python train.py --n_layer=12 --d_model=320 --n_experts=128 --experts_per_token=8 --d_expert=32 --d_shared_expert=64 --activation="tanh_gelu" --moe_layers=[0, 1, 2, 3, 4, 5, 6, 7, 8, 9, 10, 11] --router_score="sigmoid" --normalize_top_k=true --routed_scale=1.0 --balance_loss=0.00209 --balance_bias=true --shared_expert_gate=true --init_std_router=0.0188 --lr_router=0.0012 --n_head=5 --n_kv_head=5 --head_dim=64 --vocab_size=8192 --norm="rmsnorm" --norm_place="pre" --norm_eps=1e-05 --positions="rope" --rope_base=7840.0 --rope_fraction=1.0 --qk_norm=false --attn_scale=0.125 --tie_embeddings=true --parallel_block=true --init="normal" --init_std_qkv=0.028 --init_std_o=0.00569 --init_std_up=0.028 --init_std_down=0.00569 --optimizer="adamw" --lr=0.00125 --beta1=0.9 --beta2=0.95 --weight_decay=0.15 --lr_head=0.00928 --grad_clip=0.5 --warmup_steps=547 --schedule="wsd" --decay_fraction=1.0 --decay_shape="sqrt" --final_lr_fraction=0.05 --batch_tokens=65536 --seq_len=1024 --doc_mask=true --train_tokens=542500000 --steps=8278 --dataset="wikipedia_en"
Below are experts of layer 7 (counted from 0) of a mixture-of-experts language model. Rows are named router (the router's row for the expert), up (a neuron's input weights, with its number), down (a neuron's output weights, with its number) and show model dimensions 160-239. Each number is 128 + 32 x the weight over its row's rms, rounded and kept within 0 to 255.
After each expert's rows: a language model's description of what the expert responds to; "raises" lists some tokens whose logits its average output raises strongly, later layers aside. This comes from a sample of Wikipedia text that the model never trained on.

# expert 23
router [147 120 127 146  62 122  84 151 101 168 129  90 101 137 132 170  87 141 255 183  94  94 116 138 163 131 114 182 174 124  99 174 154 133 110 127 111  73 118 207 118 115 130 110  75 161 117 118 107 149 113 137 123 176 136 130 155 174  69 122 169 104 125  63  71 154  94 106 122  83 112 123  83 159 221 134 140  96 173 108]
up8 [165 108 110  89  59  68 126 126  93 124 180 168 154 102 104 119  79 198 114 155 142 107 110 132 140 171  93 135  83 159 178 147 148  99 102 129  93 134 118  81  72 113 133 100  95 186  65 183 156 137 112 149 162 154 123 131 154 177 123 115 166  73 144  90 148 156 106  45 149 133 147 190 131 136 114 120 131 126 166  88]
down8 [110  63 145 157  84 179 139 133 111 134 140 142 102 100  80 164  98  93 150 135 134 113 133 133  25 126 139 110  97 162  95  62 166 138 172 104 131 141 115 128 105 131 108 143 176 169 120 115 109 102 171 174 129 139 131 176 122 138 128 135 122 131 183 191  83  85 178 120 144 152 136 144 124 152 131  95 153  63  90 115]
List separators
raises: " which", " including", " whom"

# expert 4
router [123 125 143  89 122 191 102 156 101 163 116 140 110 121 128 148 156 144 182 151 121 157 132 164 186 174 154  96 150  71 148 156 191 167  58 112 195  79 115 161 134 127 127 126 115 170 143  99 125 140  99 101 105 171 149 142 101 146 105  99 147 128 122  86  96 133  91 145 121  87 140 158 117 117 143 115 114 139 178  90]
up2 [127 134 138 123 116 186 158 136 109 106 163 116 107  76 128 115 153 103 144 104 122 123 105 137 112 136 120  81  92 171  96 166 108 105 139 106 121 126 166 151 122 131  69 136 178 116 150  64  38 106 136 143 119 103 171 150  49 134  73 142 143 131  94 118 169 123 153 110 121 111 128 220 190 168 178 117 136  65 177  86]
down2 [152  97  98 175 149 177 115 183 142 114  76  80 171  97 167 120  84  98 202 128 129 149 146 166  59 173 160 126 117 111 187 128 180 149 105 107  85 172 127 124 119 122 174  84  69 131 122 128 187 167 102  68 135 173 100  76 122  44 112 114 117 107 127 123  89 130 144 155 163 144 154  84 159  98 117 175 164 117 100 181]
Plural count nouns
raises: "?", " like", ";"

# expert 2
router [135  98 108 164 102 134  82 166  79 152  97 101 116 133 119 140 135 121 162 177 109  93  96 169 177 107 125 150 129 123 148 183  93 152  79 143 156 123 134 198 134 111 172 100  93 161 156 187 164 157 115 104 155 121 139 156 155 135  59  94 162  64  70  79  99 124 112 207 124 111 126 151 111 144 156 140 101  95 140 106]
up8 [165 116 125 140 156 191 146 150  77  80  99 142 110 153 161 109 125 141 127 135  61 136 125 120 125 158  97 180 139 166 153  42 125 155  93 141 167 144 139 114 120  99 148 127 142 136 138  74 121 139 175  85 163 105  84 157 174 134 124 148 179 124 173  89 164 193 100 184 151 109 123 192 135 147 166 144 139 118 135 190]
down8 [152 113 149 165  98 103 177 112 101 175 187 143 149 146 139 156  88 228 141 101 149 140 124 177 124 129 109  93 159 136 107 146 145 141 116 129  78 145 201  88  87 144 102 152 109 127 103 167 146 159 150 157  94 135 149 176 124  76 112  97 114 119 147 152 171 149 185 112 147 143 147 172  29 128 106 137 137  84 126 147]
List and table separators
raises: " chronology", " talk", " others", " sl"

# expert 1
router [139 113 141 108 133 124 101 190 107 187  96  87  71  82 129 131 137 135 150 146 134 104 153 136 213  82  96 153 109 123  89 133  97 125  88 139 168 123 136 123 116 145 114 112 105 148 124  93  80 118  74 116 132  77 125 110 188 132 116 116 123  69  79  89 119  96 190 112 157  87 119 140  60 131 177 108 116 122 161  95]
up0 [156  98 129 138 146  76 114  88 131 119 135 112 167 136  76 144 149 126  88  96 111 119 187 144 103  75 214  88  85 101 119 113 141 123 113  83 115 146 126  97  95  78 101 143 142 106 115 178 170 111 136 103 137 125 148 120  92 154 120 141 133 154 153 162 112 182 104  98 144  90 106 121  97 131 100  90 141 155  86  84]
down0 [130 117 123 170 129 123 152 130 175 109 119 135 132 107  78  73 157  60 133 131 106 148 142 105 103 176 150 118  97 112 165 172 193 181 160 102  79 172  93 190 120 129 135 143 125 162 119 142 137 158  82 120 146 128 152 135 113 171 101 101 117 138 178  95 101 132  60 200 118 142  81 124 117 125 140 136  90 177 118 110]
Hyphens and dashes
raises: "hu", "tar", "ins"

# expert 55
router [155 167 118 132  76 127 120 154  90 168 107 143 114 130 100 124 108 152 121 154 136 134 100 120 189 122 106 191 132 103  81 165 123 152  98 113 200 170 111 155  99 111  96 110  70 179 150 103 132 186  93 130 180 159 176 106 151 134  57  73 169 150  85 100  83 160 111 136 141  68 134 105  63 138 144  71  98 117 144 146]
up0 [232 115 130 117  77  61 130  82 158 133 157  87 128 218 147 132 157 147 111 108 176 142 175 128 125  62 140  96  54 108 121 163 114 126 135 136 122 118 150 124 129 128 123 142 127  81 127 155 109  98  93 137 113  84 119 171 195 155 117 147 121  93 113 136 147 175 155 104 110  97  96 148 117 101 116 177 147  72  92  88]
down0 [138  64 128  91 103 126 153  97 143  95 174 164 177 151  65  99 143 120 156 136 124 123 125 126 153 144 157 163 126 100 102 104 117 122 139 145 134  94 132  65 167  97 154 108 168 113  79 146  77 109  97 136  77 157 134 177  88 155 147 156 167  84 120 165 190 149  86 127 147 141 121 138 117 114 166  91 111 200 140 156]
Word-final suffixes
raises: "row", " than", "ral"

# expert 9
router [160 134 146 115  89 141  85 186  98 147 127 126 122 136 143 114 166 159 194 145 163 110 107 155 197 147 121 131 184 102 120 175 140 128  86 106 157  52 166 129 102 133 172 136 107 105 102 146 122 169 103 158 106 130 182 160 153 137  65  35 161  93 122  76  66 128 104 131 161  93  93 159  52 164 166 117 117 138 148 126]
up6 [ 77 133 165 107 131 149 132 107  73  82 118 122 115 154 153 143 161 149 182 153 174 157 133 155  94 110 161 149 172 135 111 148 145 155 120 165  85 158 172 103 160 102 120 113 184 108 115 123  62 129 125 116 133 129 138 168  91 142 137 132  85 171 134 138 125 141 190  87 187 112 150 170 143 136  60 219 116  78 109  98]
down6 [134  80 140 116 166 183 177  79  86 149  27  94 110 123 153  90 188  86 138  69 160 155 101  95 149 134 138  94  94 116 131 177 145 155 161 100 117 170 115 126 143 154  76  89 186 176 140  81  72 108 141 133  77  82 155 130  83 145 162 101  81 190 133 184  89  54  73 131 122 152 112 101 125 130 136 105 135  98 161 137]
Mid-word Latinate fragments
raises: "ure", "ific", "omet"

# expert 12
router [160 168 138 115 131  87  60 199  79 173 140 128 106 131 111 157 134 137 175 143 149 155 107 137 230 170 118 128 123  75  93 151 138 149 107 141 159 112  96 139 134 126 141 134  92 126 151  97 119 178  98 103 141 141 151 102 148 153  95  88 171 137 138 118  84 123 136 124 171  91 141 182 123 144 145  70 106 181 151 114]
up2 [101 142 155 121 172 110  69 116 115  73 146 167 106 143 183  99  99 142 136 145 143 118 107  76 139 141 142 139 104 142 101 107 158 100 193  98  74 129 128 139  91 143  77 129 104 135  73 168 124 131  78 143 105 128 161  68 168  68  88 125  88 123 118 197 139  84 116 121 164 135 180  95 156 102 164  73 131 185 157 109]
down2 [156 129 180 151 163 124 235 153  64 123 203 139 140 120 210  95 103 128 110 196 126 125 140 135 163 135 119 129 134 128 151 126 123 121 131 112 171 133 171 135 127 164 137 152 114 142 112 184 112 126 130 214 116 150 173  92 105  90  91 110 122 106  52  95 139 109  82 137 160 165 169 101 152 115 146 116 129 194 119 134]
Mid-word Latinate fragments
raises: "bert", "nic", "ible", "rah", "bs", "el"

# expert 43
router [ 83 113 103 148  99 136  44 149 113 118 128  83 115 129  96 192 161 170 142 181  77 110 150 138 200  99  93 129 176  91  91 210 124 153  84 105 150  54 132 157  66 166 134 121 150 195  88 131 140 176 116 149 154 148 127 171 177 126  66  92 170 129 113 146  66 127 130  95 138  69 151 114  47 141 140  78 128 113 122 137]
up0 [117  92 103 137  68 108 119 127 139 109  27 121 183 196 119 149 157  97 151 174  99 174 160 193 142 113 133 128 129  82 141 107 115 110  80  91 169 196 152 124 125  85 133 166 127 129  96 163 112  89 107 102 119  99 152  89 198  91  89 126 155 160 130 118 157 104 100  96 136 131 126 164 148 152  61 100 196 128  71 133]
down0 [160 134 124  92 143 161 129 166 137 149 122  99  76 128 137 156 105 120 123 127 134 103  90 145 129  64  49 163 167  60 165 182 164  87 137 173 112 131 118 135 114  65 164 100 167 154 104 174 102 132 134 149 160  68 144 161 136  98 144 183  66 124 121  83 137 103  86 169 117 111  68 132 151 212 165 145  73 172  94 130]
Name and word pieces
raises: "uc", "n", "w"

# expert 11
router [132 121 129 104 138 121  45 125  84 120  87 123 154 119 137 201  77 143 162 200 111 138 137 109 199 117 101  94 148 157 116 185 145 139  93 146 164  52 124 162 116 135 177  89  99 175 152 147 134 145 100 111 145 146 164 150 175  97  96  88 122 122  68  66 136 113 159 160 141 111 140  99  70 111 158 137 100 102 124 113]
up0 [152  99 148  93 133  88 137 148  79 124 145 163 162 144 100 110 142 174 167 110 105 123 102  93 114 130 126 105 132 118 149 171  93 114 103 135 130  61 142  97 140  92 155 102  88 129 111 158 142 146 134 123 111 185 172 131 135 187 137 150 114 125  84 101 134 148 103 124 172 111 114 133 165 160  69 120 105 173 114 141]
down0 [152 111 157  84  98  72 100 176 178 178 147 164 181 176 125 138 173 132 109 180 136 167 119  84  78 128 118 125 166 162  99  79 113 140 113 139 192  96 138 174 116 123 128 135 107 141 159 165 113 108 135 124  79 176 159 145 129 164 164 149 124 128  95  88 175 139 177 121 120 110 124 165 131 116 113 107 102 180 124 150]
Hyphens, dashes, word prefixes
raises: "run", "tra", "T"

# expert 31
router [142 121 128 103  71  93  72 159 137 132  85  94 136 157  84 134 162 170 181 143  81 168 142 100 192 123 106 196 213 117  88 173 169 146  69 121 129  76 117 160 149 138 126 128  54 170  95 113 138 162 126 118 123 149 101 127  76  75  84 118 146  90  79  86  91 126 107 106 101  89 132 162  58 159  95 103 110 145 154 106]
up8 [160 157 108  50 160 127  30 137 118 102 118  90 163  91 167 214 140 154 128 163 108 119 154 134 138 136  99 112 135 138 136 164 106 111 132 171 114 120 138  76 131 194 153 118 165 140 172  98 139 104 125 153 137 112 118 118 146 102  40  98  90  95 121 162  83 143 105  89  74 110  54 137 122  68 105 143 162 127 148 156]
down8 [164 165 111 128 164 151 103 169 140  87 110 140 121 145 130 116 153 154  99 165 175 186 102 107 187 155 137 100 112 138 139 146 160 147 138 150  92  99 120 163 133  39 192 148 144 105 142 146 148 154 155  93  98 152 145 126  78 130 101 115 133 131  90  90 172  77  80 159 166 158 125 107 144 152  67  82 153 139 111 175]
Mid-word name fragments
raises: "issa", "ance", "ct", "illa", "itor"

# expert 45
router [103 180 149 137 132 109  99 139  92 159  86 140  99 101  87 158 154 175 180 163 103 134 109 162 152 113 114 138 199 105 121 116 129 149 142 161 133  83 139 237 109 111 156 107  49 141 145  80 175 157  63 133 130 128 173 106 143 103 133  77 164  90  74 110  49 156 181 155  95  70 103 150  74  77 154 145  87 209 105 101]
up2 [ 90 123 161 109 105 109 116 152 124 200 217 124 141 154 130 125 133 153 193  77 136 141 138 152 132 115 172  62 154  61 143  83 105 115 127  88  79  15 121 169  86 136  95  92  72 122 134 201 185 131  72 141 179  93 167 114 155 157  96 116 137 115 132 140 171 148 148 182 137 117 148  65  56  88 111 126 110 128 107 169]
down2 [ 96 130 137 127 167 193 201  51 143 156 126 171 169 114  72 140  95 154 126 144 125 100  95 107  14 119 150 165 165  97 108  64 123 179 115 185  52 112 110  80 127 118 120 132 111 148 136  62 110 141 142 133 127 115 144  93 143 118 167 134 130 138  65 136 143 124 150 142  86 161 120 168  87 195 158 139 129  92 147  64]
Prepositions after verbs or nouns
raises: " the", " a", " his", " an"